config.yaml
experts_per_token: 2
normalize_top_k: true
head_dim: 64
beta1: 0.95
train_tokens: 474500000
Below are experts of layer 7 (counted from 0) of a mixture-of-experts language model. Rows are named router (the router's row for the expert), gate (a neuron's input weights, with its number), up (a neuron's input weights, with its number), down (a neuron's output weights, with its number) and show model dimensions 0-159. Each number is 128 + 32 x the weight over its row's rms, rounded and kept within 0 to 255.
Before each expert's rows: "mostly gets" lists some tokens that are sent to it at least half of the time. This comes from a sample of Wikipedia text that the model never trained on.

# expert 16
mostly gets: " that", " which", " who", " but", " this", " he"
router [139 142  74 174 107 131 189 143 134 107  81 150  98 171 100 135  83 101  97 110 141 152  79 126 123 135 108 105 136 159 116 135 139  80 111  84  87 185 151 100 152 126 118 113 129 196 139 130 149 146  77 133 173  65 115 150 104 121  73 141 186  92 135 172  96 113 145  91  92 131 127 101 180  29  88 159 127  93 148 133 111 152 152 156 159 137  92  78 156 106 126  95 133 185  68  91 123 211 155 143 130 109 178 109 132 112 127 113 148 127 119 125 172 107 162 107 116 152 171 164 137 131 131 154 105 207 195 138 130 192 104 102 145 154  98 136 135 103  59 137 140 195 152 176 139 123 180 152 123 117 142 128 176 155 120 129 114 133 177 117]
gate0 [102 114 129 122 141 137 187  77 186 167 122 120 108 128  96 147 108  92 141  99 138 110 100  67  85 161  91 118 127 147 137 160 154 127 116 100  88 102 101 123 107 162 157 131 133  89 109  76 164 186 107 111 154 135 111 131  95 103  85 129 142 194 139 158  53 148 108 122  71 140 144 108 138  78 125  85 177 150 156 144 159  94 121 191 117 150 127 128 165 214 152 137  98 150 133 149 161 197 113 138 110 178 149 110 140  77 205 153 120 116 162 190  92 149 132 153 203 127 136  93  93  83 133 159 147 135 139  80 127 148 129 130  89  97 147 185 105 198 138  93 127 169 140 127 114 153 114 147 145 163 156 148  46 132  93  98 180 129 156 126]
up0 [157 144 134 127  89 143 189 150  92 124 127 117 102 134  87  97 107 106 142 101  60 177 177 198 153 165 169 116 120 128 118  97 139 186 109 164 103 144 165 154 103  72  86 141 131 154  57 148  92 117 106 137 146 160 144 107 156 121  82  70  95 150 120  88 188  93 108 114 177  63 133 165 119 113 150 146  92 150 124  68 180 160 166 122 115 134  70  78 108 127 105 154 178 145 121  94  78  97 153 135 129 130  93 140 125 129 158 117 132  62  84 114 104 148  75 140 188 119 108 119 149 174 126 111 129  94 147 156  88  82 172 135 132 173  55 127 146 123 110 113 133  96 146 108 162  91 137 147 165  67 168 157 137 135 135 164 143  54 112 107]
down0 [116 174 126 128  55  82 158  52 144 126 168  84 101 132 143 127  82  99 157  96 118  90 179 172 203 158  90 134 141 155 160 132 189 140 112 157  54 106  82 127 151 155 151  76 110 171  81 144 110 172 101 162 188  82 150 107  71 124 127 143  91 110 119 133 119 157 101  92 143  97 149 138  75  91  63 128 175 190 139  85 114 153 165 154 175 140 107 136 151 122 126 148 182 128 148 122 104 112 121 146 111 140 150 128 101 113 146 167 132 113 149 159 160 127 163 131 153 185  93 140 118 135  97 101 127 150 172  70 121 172 132 143 164 184 159 196 135 116  78 116 146 140  98  86 139  85 156 156  87 133 160  91 132  84 175 111 136 109 128 124]
gate1 [193 108 100 159 131  97 147  75 104 181 134 140 111 146 122 102 107 116  84 115 159 153  72 169  78 127 121 109 127 165  88 108 140 192 107  94 104 154 129 135  36 168 117 186 109 122  87 136 106 163 152 135 142 149  83 122 113 171 103 156 112 139 164 119 113 158 135 143 100 124 147 144  85 189 190 133  74  99  87 126  76 144 113 126 169  95 138 153 119 132 171  80 144 172  83 154  74 172  86 166  85 129 102 146  49 134 121 124 100 150 127 128 143 117  97  79  97 140 153 125  73 130 137  93  80 161 137 113 134 118  91 128 180 161 111 100 141 132  90 127 179 153  77 119 152 152  65 126  72 158  92  89 146 102 180 169 110 153 168 158]
up1 [119 138  88 127  90  96 113 110 171  68 119 102 198 169 134 114 150 122 154 163 103 106 112  90 119 118 136 201 174 181 158 144  92 125 129 119 138  89  75 130  85 114 164 122 136 130 117 150 156 113 202  97 179 119 160 128  81 120 153 129  82 175 112 154 100 140  63  95 198  79 159 134 110 158 102 128 104 127  97 118 143 153  88 131 126 139 115 131 189 142  89 106 151 126 164 116 176  83 160  95 158 130 131 144 173 176 128 129 146 156 156 192 133 179 144 135 111 154 155 138 128 160 142 178 113 112 130  79 130 136  72  75 138 130 124 126 188 141 186 158 141  84 117 178  55 100 113 104 105  94  34 168 166 133 110 120 162 112 111 146]
down1 [146 100  96 141  61 117  83  78  77  66 131 162 135 116 179 113 165 138  56  90 105 137 134 139 100 136  84 116 101 136 158  69 137 145  95 139  91 125 141 183  90 111 159 140 132 107 159  92 131  91 137  96 154 123 159  84 149  82 102 155 137 163 158 118 166 142 150 106 143 169 131 214 123 146 145 119  65 109 107  73 129 183 108 102 136 140 129 144  53 153 142 101 135 125 136  97  78 112 117  69 130 116  87  62 109  91  70 173 113 160  98 115  83  92 136 161 150 156  59 154 134 144 139  82 132 114 140  89 114 150 159 141 124 120 116  89 134 123 117 114 132 158 129 144 163 161 108 102 139 119  44 158 112 141 163 116 134 124  78  34]
gate2 [173 113  71 166 119 128 140 231 141 170 110 163 139 138 117 116 117 112 121 170 176  66 143 111 142 144 148 115 132  76 148 167 125 140 130 143 123 186  95 157 123 122  99  84  89 104 222 115 138 146 135 118 127 153 148 161  83 100 130 109  94 131 118 148  78 104 106 117 177  90 196 123 128 124  65 155  97 117 140 132 150 155  88  91 147 121 117 135  84 187  80 137 126 133 144 120 138 145 163  95 167  89 117  84 152 155 115 174 144  71 129 119 147 172  67  74 142  99 128 195 154 133 171 105 104  97 141 107 113 172  80 153 118 150 116 165 176 154 102 183 120 135 146  69 127 148  89  94  92  97 175 133 127  99  85 129 109 106 103  55]
up2 [118 205 106 212 131 117  86 125 139 157 123  89  73 126 103 138 131 132 167 147 106 133 167 148  99  94 130 102 136  88 109 117  95 118  98 172 102  78  89 187 162 127 145 116 158 168 105 142 134 188  81 130 137  85 121 189 124 166 128 114 117 169 136 120 130 194 163  72 118 130 103 166 109 171  97 145 119 139 134 115 169 195 125 154 115  86 163 156 200 121  92 145  96 142 118 114 136 167 118 116 173  43 154 153 114 104 106 124 141 126  56 144 114  88 127 121 101 183 145 144 112 103  93  98 126 142 121  97 119  93  56 107 136 181 141 155 143 105 195 135  76 138 168 117 148 118 135 129  92 104 128 124 188 129 139 130  82 165  93 205]
down2 [142 195  99 101 154  78  97 148 137 140 144  98 154 219 120 189 148 120  96 130 142 137 122 130 134 115  68 142 113 121 169 136 155 126 153 125  75  94 111 152 156 149 184 153 100 140 119 152  74 144 154  53 117 150 132 151 182 185  55 162 184 118 134 138 179 114  67 121 125 177 140 108 185 122 145 173 141 147 164 104 137 112 145 189 169 139 138 126 141 129  77 111 104 192 131  86 163 151 103 119 127 182 120 147  55 143 149  97 106 174 181 134 191 120  99 155  92 103 133  74 133 162 129 139 107 134 204 154 110 137 124 100 113 114 104 110 154 135 105 137  94 193  96 161 122 160 132 160 139 106 174 175 120 125 110 156 154 126 133  96]
gate3 [ 64 147 152 176 114  85 187 132 106  54 148 109  89 144 124 181 135 140 131 120 172 105  95 157 144  93  57 135 159 128 136 133 180  73  57 116 194 185  83 148 123 126 175 139 145 104 169 148 123 147 152  67  62 124 139 104  90  72 136 110  81 148  75 121 148 139 102 159 169 136 130 133 152 122 155  90 164 117 137 172 121 113 113 118  96 100 149 144 124 144 126 104 142  91 106 118 111  97 152 103 166 140 176 123 132 139  61  95 199 164 101  94 108 167 148 104 100 187 131 151 123 135 109 156  90 152 158 170  92 131 148 124 142 140 152 195 125 134  78 128 161 126  96 147  99  66 158 143  89 117  95 109 105 141  88 100 116 203 108 142]
up3 [108  96 112  83 124 124 162 144  88 148 137  89  73  92  82 102 119 165  51 158 149 110 143 143 147 100 186 140  98 139 128 118 114 141  62 158 160 128 164 203 185 116 133  95  69 212 138 159  97 102 100 124 160 181  93 140 147 105 113  92  63 119 128 105 185 115 203  61 111 103 121 167 123 107 101 175 127 117 124 113 150 129 158 141 164 109 162 138  88 203 157  93 137 154 113 114 176 121 102 184 108 112 139 182 166 120 137 163 104 129 175 159 125 131 159  84 112 131 164 122 169 154 142 136 135 140  94 152 108 173 112 145 103 190 127 113 125  89 149  58 111 183 137 142 139 120 138 148 174 159 146 144  81 117 122  84  94 110 138 134]
down3 [129 127  93 145  79 103 100 105 163 157  86 171 170 161 100  92 161 130 126  97 136 140 151 105 123 136 158 138  88 121 190 125 131 124 200 169  90 116 168 102 113 166 124 130  96  97  95  54 152 146  90 199 100 125 190 122 131 196 162 211 149 147 146 138 137 113 126 112 114  97 123  99 127 148 148 129 124 157 157 109  75 155 138 128 117 135  62 138 164 119 105 131  96 117 104 107 100 155  62 157 125 117  66 165 115  88 117 125 148 152 110  77 159  73 116 106  42 120 118 165 129 118 164  99 142 142 120 124  99 192 148  94 106 133  96 102 149 156 160 198 134 113 124 168 158 188 123 114 118  56 144  81 205 145 134 147  93 119 134 137]

# expert 5
mostly gets: " and", " the", " his", " a", " its", " or"
router [115 120 133 155 109 113 156  93 183 144 156 143 109 163 127 148 166 126  81 142 160 166  61 123 104 136  89  95 160 169 120 151 138 145  73 125 148 149 129  93 127 121  98  46 158 162 179  93 105  58 142 197 122  27 177  80 104 104 144 195 138 105 115 151  59 105 149  48 114 109 113 107  99 125 105 105 125 124 150 138 154 118 171 147 104 145 135  91 209  47 180  93 203 132 148 116 168 143 129 117 119 145 130 145 154  60 144 106 134 123  77 137 125 147 146 122 116 158 127 129 112  97  95 144 148 165 155 108 103 152 122 114 140 145  62 113 113 108  78 137  92 127 143 137 128  76 163  93 146 154 136 170 145  98 134 148 119 102 150 152]
gate0 [ 99 129 112 146 185  80 145 120 124 123 148  72  94 106 104 180  67 133  49  96  66 136 130 103 154 135 145 128 144 164  72  96  84 125  79 103 130 148 125 117 120 179 147  91 166 182 153 113 152 184 115  92 169  76 169 154 196 158  64 161 151  98 153 133 152 156 154 154  83 112 135 150  71 107  52 174 168 151 144 126 111 123 161 109 132 103 134  99  82 131 143 146 112 142 148 113 195  80 135 122 122 109 106 183 128 164 103 170 113 150 107 144 109  96 153 141 134 135 148 118  78 115 144 150 133 105 130  85  97 112 129 156 112 129 142 143  66 120 163 181  93 131  49 174  74 157 107  62  79 107 110 154 145 144 106 122 135 110 107 102]
up0 [157 127 191 107  97  89 141 123 187 129 160 100 157 121 153 176 118 145  95 108 115 198 150 116 101 195 124 138 121 114 175 141 141 162 108  59 125 108 129 157 154 118 101 189 148  82 168 133 166  85 137 178 113 185 113  95  98 136 113 149 173  90 106 100 136 132 158 108  96  87 177 147 164 102 106 134 159 158 108 110  77 135 121  75 180 143 113 120 122 185 125 158 162 115 108 188 157  78  72  99 138 115 139 158 124 153 110 139 147 117 124 175 133 111 103 122  90 128 108  93 116 161  99  72 129 175 115 135 158 129 105 105  73 141  97 154  49 141 191 108 134 176 117 102  66 137 125  94 115 169 178  47  97  83 110 130  89 132 117  98]
down0 [ 74 113 116 118 140 127 101 131 170 149 104 194  89 104 134 151 178 141 131 160  97  92 125 207  84 116 101 138 142 149 131 125 154 186 127 135  87 159 165 204 117 141 206 135 144 143  98 164 114 142 137 151 136 172 146  97 164 135 168 140 128  82 146 139 133 112 126 132 104 168 139 162 111 130 130  42 142 187 134 106 114 122 138  93 104 112 126 133 137 180 157 140 154 165 145 188 119  43 137 115 171 150 234 131 142 194  92 197  93 105 143 120 184 180 120 143 127 144 165 103  95  81  80 145 130 146 117  86 113 101 151 146 163 139 160 112 109  94 141  97 125 123 155 163 134 122 103 113 156 169 124 171  77 184 125 158 125  87 105 124]
gate1 [100  94 121 150 102 101 179 148  76  73 134 118 124 134 153  95 139 108 112 134 138 177 149 189 134  82  95 118 166 156 144 102  97 178 148 129 139 125 106  92 148 143 108  93 144 145  78 106 125 168 126 134 135  87 146 125 165 145 148 117 122  76 116 199  67  88 107 135 143 111  86  95 125 113 103  91 172 126 151 159  99 158 114 127 182 103 136  99 112 102  85  39  69 145 107 149 169 187 108 106  90 128 110 133 110  80 111 134 128  93 132 153  75 139 201 162 164 164 147  72 141 113  88  83 185 135 107 131 147 107 137 157 166 124 194  49 138 103  62 169  63 121 125 156 156 114 114 137 107 142 165 154  91 128 182 104 113  90 151 100]
up1 [ 90 106 164  88 102 115 116 174 144 118 121 112 160 182 143 169  84 131 125 151 175 153 140 148  98 200 160  87 179 120 163 117 116 185  62  93 103 172 100 152 146 128 165 162 128 141 142 147 129 121 144 119 159  79 114 142  86 199 132  93 125 125 166 102  88 121 130 157  98 150  94 135  81 102 106 131 140 127 146  88 171  99 179 120  80 140 128 110 123 128 143  87 108 139 144 122 124  85 135 115 146 163 125  43 100  68 101 140 141 155 127 126 179  83 140 114 162 137 113 103 179  90 113 162 114 121  96  71 149 164 122 192 205 199 198 150 163  85 129 129 140 176  94 135  88 114 179 103 137  98 108 148 100 163 115 146 154 184  96  89]
down1 [108 124 169 124 131 118 154 153 128 112 144  87 170  47 119  93 112 120 106  55 107 120 154  77 142 161 136  86 209 116 167 103 122 113 102  73 148  94 142 190 119 157 138 120 144 143 184  70  95 137  49 144 146 107 142 184 159 119 105 164 104  90 129 107 149 118 192 138 117 143 145 157 121 124 129 109 106 100 132 108  36 134 108  97  69 153 137  87 100  98 112  88  83 199  93 164  88 121 116  76  98 160 160 160 144  72 112 131 145  89 166 154 123 182 169 128 131  96 108  71 141 168 164 126 125 122 100  54  85 193 129 111 154 182 121 123 152 132  97 142  90 110 125 162 135 119 144 134 139 134 154 150 108 154  95 125  93 140 113 130]
gate2 [142 116 128 126 110 120 122 151 125 140 121 107 115 170 119 150 101  96 119 107 113 134 172 124 163 137 161 126 148  89 138 125 150 107 108  53 115 133 144  82 157 127 143 101  80 133 130 100 142 143 162 183 139 122  92 154 135 134 108 113 188 117  96 158  83 149 174  92 164 136 142  45 150 121 153 190 123 165 118 156 141  59 167 132 190 148 111  93 125 122 156 137 178 111 126 121 138 101 100 141 133 176 102  86 151 115 130 162  89 104 141 216 141 111 104 155 113  76  87 174 133 185 147 157 146 191 108  65 192  95 134 103 172 168 185  46 193 124 139 120 175 110 116 143 158 106 159 150 161 106 114 187  81 150 101 134 146 112 210 117]
up2 [113  88 114 110 127 130 147 162 156 142  73 152  63 143 114 147 175 194 132 176 138 122 102 103 128 135 158 113  87 170 122  94  89 169 156 149 110 121 110 147 112 220 173 128 122  71 148 135  92 137 119 148 143 180  98 101 109 121 117 110 161 183 130 117 161 125 128 121 127 169 141 103 124  38  79 132 156 111 136 139 136 116  95 164 146 186 123  98 143 156 137 135 124 126 122 169 128 123 154 163 104  85 125 113 111 145  88 140 180 147  61 118 116 101 158 164 116  88 170 201 112 146 166 143 168 158 115 182 114 113 120 148 166 153  72 160 108 120  87  80 190 148 141  97 183 106 169 112 105  93 131 176  91 190 192 112  82  65 113 146]
down2 [158  87 108 133 133 151 104 153  97 100 155 214 132 114 123 109 169 138  95 204 155 132 134  78 123 142 145  82 110 132 140 114 103 154 149 122 140  88 163  91 222 154 150  99 110 117 155 124  96 127 111 181 154 133  99 143 180 130 113 153 214  89 124 100 134  98 112 133 103 172 106 145 131  84 162 126 157 124 142 118 143  76 125 159 160 116  65  91  83 157 118 132 156 140 162  99 106 119 168  99 156 118 143 186 187 129 109 123 132 129 139  87  96  96 160 153 165 146 144 228 151 110 170 178 128 186 152 160 168 161 149 123 130  85 120 113  58  99 136 115  88  81 102 149 167 125 113 161 112 100 110 139 140  98 178 200  84 109 154 127]
gate3 [176 124  89  85 118 156 100 138 166 171 173 176 132 135 135 114 168  98 157 128 118  90 151  96 108 162 120 112 126 126 114  94  73 163 115 139 133 168 135 104 127 162 104 175 106  94 201 169 137 150 128  94 110 115 189  96 102  74 158 130 135  67 137 154 143 166 120  94  90 105 117 161 110 101  91 206 132  87 123 106 123 110 174  85 124 123 109 161 115 125 159 120 107 126 128 171  89  55  51 117 154 164 139 132 103 102 154 139  98 128 150  95 126 102 133  98  96  98 122 129 134 116  33 131  93 222 154 156 155 136 129 159 193  81 143  94 154 170  83  98 146 175  82 120 120  90 117 160 154 115 138 121 119 184 136  88 161  77 171 111]
up3 [ 43 120 155 148 167 112 169 102 141 175 155 125 155  95 151 142 137 124 161 113  92  89 124 175  85  85 106  96  65 151  83  91  53 111  64  79  68 118 115 162  97  79 131 165 150 190 164 167 161  83 154 152 140 127 118 111 139 139 154 101 107 125 143 152 150 174 183 119 132 119 113  83 155 144 147 105 144 133 136 128 164 144 166  75 106 117 121 164  71 141  97 136 120 103 125  94  94  86 103 125 175 133  98 128 145 137  72  81 100 166 120 149 137 182 120  92  96 155  78 131 109  96 132 142  85 147  86 124 101  72 152 141 160  94 136 133  46 111 178 119 134 111 147  99 118 134 133 123 135  94 221 141 124 151 123 161 150  82 139  77]
down3 [ 98 162  84  99 145 143 157 123 171 140 103 189 129 120 124 166 106 156 126 100 103 184 109  94 125 133 125 129 144 145 147 153 114 133  71 201 126 118 117 154 107 154  97 164  92 119 124 164 162 157  70  89 145 131 185 117 107  93 123 169 170  98 116 104  84 116 149  96 163 127 124 148 153 149 122 141 141 107 109 123 161  71 149 161 178 157 176 130  86 103 126 149 145  90  75 131 130 144 110 123  84  72 148  57 103 142 165 129 231  81 150 152  64 111 175 180 135  97 151 104 148 185  95  71 126 177 149 112 109 122  86 162 146 151 202 108 149 184  98 123 123 170  99 162 141 138 121  87 100 134  77 148 111 123 137 158 123 203 130 147]

# expert 4
mostly gets: " first", " one", " two", " most", " second", " some"
router [127 144 100  98  68  75 170  79  98 106 134 194 108 158 123 114 109 141 103  95 157 171 123 176 141 156  83 137 191 149  74 198 120 128 119  82 158 115 138 145 166  85  99 101 116 126 129 161 109 143  92 179 120  97  89 126 155  83 113 145 130  72 102 183 127 131 161 130 148 148  78 134 115  79  92 158 166 114  95 132  90 198 132 106 100 130 146  68 124  96 162  96 112 144  76 136 193 175 138 104 135  97 167 126 166  95 171  81 176 124 112 133 159 137 168  93 100  99 147 183 107  85 137 132 108 167 163  74 110 195 118 157 104 152  72 136 156 102 122 138 111 107 139  87 148  96 117 126 174 160 145 114 123 159 106 179 103  85 177 109]
gate5 [117  80  85 133 133 204 166  69 127 101 110 117 188 138 130 113  87 113 126 132 140 147 193 118 152 145 104 123 161 147 152 158 101 104 157 107 124 154 110 109 187  70 146 192 127  69 220 149 167 157 117  80 153 122  72  62  95 155 176 116 171  85 106 121 152 124 130 117 168 120 127 128  80 138 189 151 100 116 124 109 168 160  87 185 146 130 189 116 154  82 144  82 114 193 130 135 117 102 112 145 129 116 137 121 103 113 137 109 130 205 165 147 127 153 128 141 194 145  83 119 158 119 107 145 164 161 169 126 194 145 166 143 161 111 121 109  78 125 125 117 143 153 152 111  80 123 139 159  95 143 122  60 114 129  91 130 128 152 117  69]
up5 [138 117 139  75  99 138 128 169 153  76 107 163 119 158 150 116 103  70  94 111  85  61 158 176 158 112  95  82 110 147  75 112 132 118 139 103 117 127  65  91 145 176 135 130 141 169 118 155 111 199  88 116 139 124 156 127 115 191 111  71 145 124 119 101 162 134 126 181 107 138 115 179 121  98 182 119 138 217 153 164 110 165 155 133 138 131 155 156 127 138 150 154 152 178 132 159 145 125 123 126 167 184 159 133 123 154  96 161 126 111  91 141 180 177  94 144  84 135 204 144 165 219  93 133 186 181 106 114 164 166 116 110 139 156 113 136 175 113 122  97 165 105 131  57 138 116 137 191 101 108  74  98 135 141 118 122 131 140 107  91]
down5 [125  66 154 103 158  98 125 121 119  94 127 160 151 108 113  77 164 127 109 180 138 185 142  73 180 130 155 164  70 107 156 181 121 113 141 129 221 114 177  51 156 129 139 143 145 176  77 149 113 136 114 115 153 106  80 139 170  55 163 116 127 162 158 106 143 111  87 181 155 157 136 169 165  75 131  92  67 159 149 114  50 137 123 128 137 116 167 173 143 143  71 104 120 119 140 122  87 140 116 132 147  48 149 106 115  91 103  68 122 129 119 170 121 124  92 118 125 160  96 119 102 113 178 119  95  98 191 148 127 124 128 164 126  78 140 147 167 102 133 115  62  93 128 132  68 105 160 122 121 110 122 147 106 129 151 180 153 131 158 131]
gate6 [120 154 148 121 124 118  88 167 111 140 155 137  72  85  72 111 200 109 125 172 113  87 150 152 130  98 128 116  85 127 134 120 157  96 113 125 148 133 113 122 170 142 145  86  91 125 174 114 112 121 117 154 118 164 102 114  99 108  96 142 127  91 141 111 140  72 146 115  92 129  79 148  90  88 122 107 135  73 124 169  89  90 125  71 147  98  52 109  68 125 112 103 144 117  97 186 177 177 124  96 113 115  96 195 108 188  68 111 117  75 136  87 125 113 107  71 126 121 109 112 133  81 134 108  62  70 133 126 104 147 141 145 229 103 126 112 129 184  93 117 160 120 157 171 112 152 148 127  54 116 142 135 133 199 182 132 105 141 176  96]
up6 [149 158 161 136 123  95  98 158 154 130  83 173 126  48 106 132 157 189  98  90 133 105  77 145 195 131 146 130 113 131 145 193 214  76 139 136  85 115  80 116 110 136 155 122 106 178 113 135 203 151 124 135  84 132 142 123 138 156  68 158 100  93  72 142 134 134 142  78 111 126 137 100 125 159 146 149  93 141 146 111 149 143 102 105 153 142 130 138 155 110 168 136 115 191 171 168  59 118 113 109 149 136 129 102 123 163 133 112 123 147 145 139 122 148 204 143 186 151 105 129  74 161 108 170 139  69  50 129  96 157  68 134  64 153 145 135 110 115 161 162 135 100 151 145 149 147 110 174  60 105 178 117 127 115 170 126 145  76 104 109]
down6 [ 76 103 108 139 141  89  95 102 117  81 136 104 101 133  78 157 123 185 157 130 129 119 167 116 156 146 141 102 131 109 177 168 124 183 113  43 127  72  91  94 204 141 125 124 103 169  85 109 113 124 142 109 173  90  69 158 176 105  98 101  90 136 115 211 139 169 126  91 148 159 138 145 108 131  83 126 134 109 143  93  79 180 140 135  81  97 122 144 122 119 159 113 163 130 186 115 130  77 112 172 117 167 150 174 125 120 143  79 123 129 159 102 142 111 155 111 115  86  98 175 117 138 144 171 117 162 183 107  80  92  97 129 170  88 133  62 144 134 151 103  60 112  66 131  95  87 147  91 127 110 111 171  94 105 131 132 142 201 143  95]
gate7 [171 105 121  94 168 148 120 149  78 129  45 169 137 172 147 151 124 137 173 140 143 176 116 132 128 176 132 152 102 106 130 128 163 130 102  90 191 108 185 104  62 130 121 160 127 133 163 125 136 132 136 116 127 160  89 110 131 124 142 102 112  94 130 110 154 108 146 126 158 126  75 153 189 103 106 145 118 106 130 153 104  78 157 172 148 194 130 127  82 113  75 120  88 102 169  91 162 147 188  76 150  79 122  96 122 139 155 155 127 129 149  32 173 153  88 142 102 177 128 132 149 121 124 114 219 149 165 114  82 116 140 180 119 172 172 140 115 143 140 145  88 109 171 110 156 224 131  56 148 131 144 108 171 134 119 177 146 153 138 130]
up7 [ 90  75  94 100 109 154 156 127  81 130 120 157 173 125 128  97 118 104  80 166 133 126 107 119 149 129 148 131 121  51 129  80 113  85 113 119 120 117  78 135  76 106 125 151 162 110  69 131 133 163  84  91  89  46  76 155 164 106 154 125 134 115 121 134 173 162 153 100  40  96 122 166 137  99 169 130 154 134 108 136 149  99  95 131 117 141  81  69 151 108 107 135 115  97 141 158 108 145 150 142  59 127 156 123 177 101 135 136 172 137 144 142 124 145 149  65 151 143 120  69 118 114 122 132 164  96 100 178  93  92  97 140 151  59 116  59 133 167 136  93  74 179 174 156 107 143 133 185  62 101 158 138 108 102 128 103 108 100 182 191]
down7 [176 103 154  97 137 160 139 165 158 175 124 117 179 148 137  77  96 121  78  70  73 100 153 167 124 104 132 135 158 121 143 119 194 164 126 135 184 157  76 192 134 124 125 126 177  90 131 118 165 136 104 140 135  70  69  76 121 103 127 101  74 121 100 104 215 149  71 159 108 120 140 166 113 109 164 179 151 103  81 146 145  83 127 159 156 143 110 117 124 129 137 145 128 117 134 158 115 154 197  89  73 143 125 126 186 154  82 129 165 113  99 123 145 101  98 169 105 112 159 148  82 106  29 139 129 136 122 131 126 109 140 101 121 156 122 137 184  94 133 142 198 152 100 111 100 106 130 162 174 143 131 133 127 134  36 153 151 162 134 119]
gate8 [112 121 181 181 139 136 140 121 152 105 125 125 101 132 195 166 148  76 163 108 144 127 228 127 123 190 126 105 150  97  90  88  90 116  95 119  36 131 134 112 139 164 143 120 117 122 130 131 129  99  88 173 133 148 215 164 190  71 124 117  52 108 122 128 149 167 120 135 105 145 159  95 149 134  72 131 120 143 128 102 107  96 170  71 113 114 174 137 145 132 152 166  77 163 149 171 136  90 141  97 132 114 139  91 140 142 162 133 139  83 136 128  62 122 122 174 213 184 175 187 117  78 173 110 128 191 148  95 141 137 124  78 129  72 130 155  97 117 106 109 150 132 136 161 123 108  95 149 108 121 131  77 133  91 119 119 139 130 126 129]
up8 [145 147  65 103 149 171  98 106 166 140 130 125  92 112  86  89 115 119  77 161  32 133 164 122  79  98 123 146 130 219 107 143 129 132 160 144 142 108 126  75 104 130 141 132 124 172 196  64  96 117  93 127 161 131 134 179 122 174 107  88 102 121 136 118 118  85 142 136 115 107 190 139 139 162 141 152  97 110 104 168 108 147 156  86 123  76 139 157 182 172 144  97 106 114 137 112 173 121 151 145  82 156 108 169 139 102 106  59  87 162 127 148 139 123 206 106  97 155 162 177 148  89 135 123  86 124 141 170 179 121 110 106 157  62 114  85  94 117  72 134  93 152 101 135 154 199  84 153 180 138 126  81 128 127 131 135 160 143 113 150]
down8 [189 154  64  92  82 173 104 115 141 133 202 109 116 142  94 131 151 141  54 118 108 132  79 121  44 101  96 145 107 203 103 134 131 164 180 132 154 158 106 133 147 165  93 101 151 128 183 112 127 129  90 147  96  98 140  67  83 178 140 142 105  85  71 170 122 124 127  73 128  97 123 174  98 150  68 159 114 141 141 138 143 114  85 152 107 150 162 132 179 139 116 145 116  57  80 138 203 137 128 149 123 153  90  76 152 142 144  88 150 163 104 144 186 113 105 103  79 145 139 129 143  92 116 110  83 111 120 124 118 152 130 135 125 131 134 117 168 126 165 132 137 113 169 109 205 167 166  82  65 122 173 165 125 133 111 121 152 102 137 111]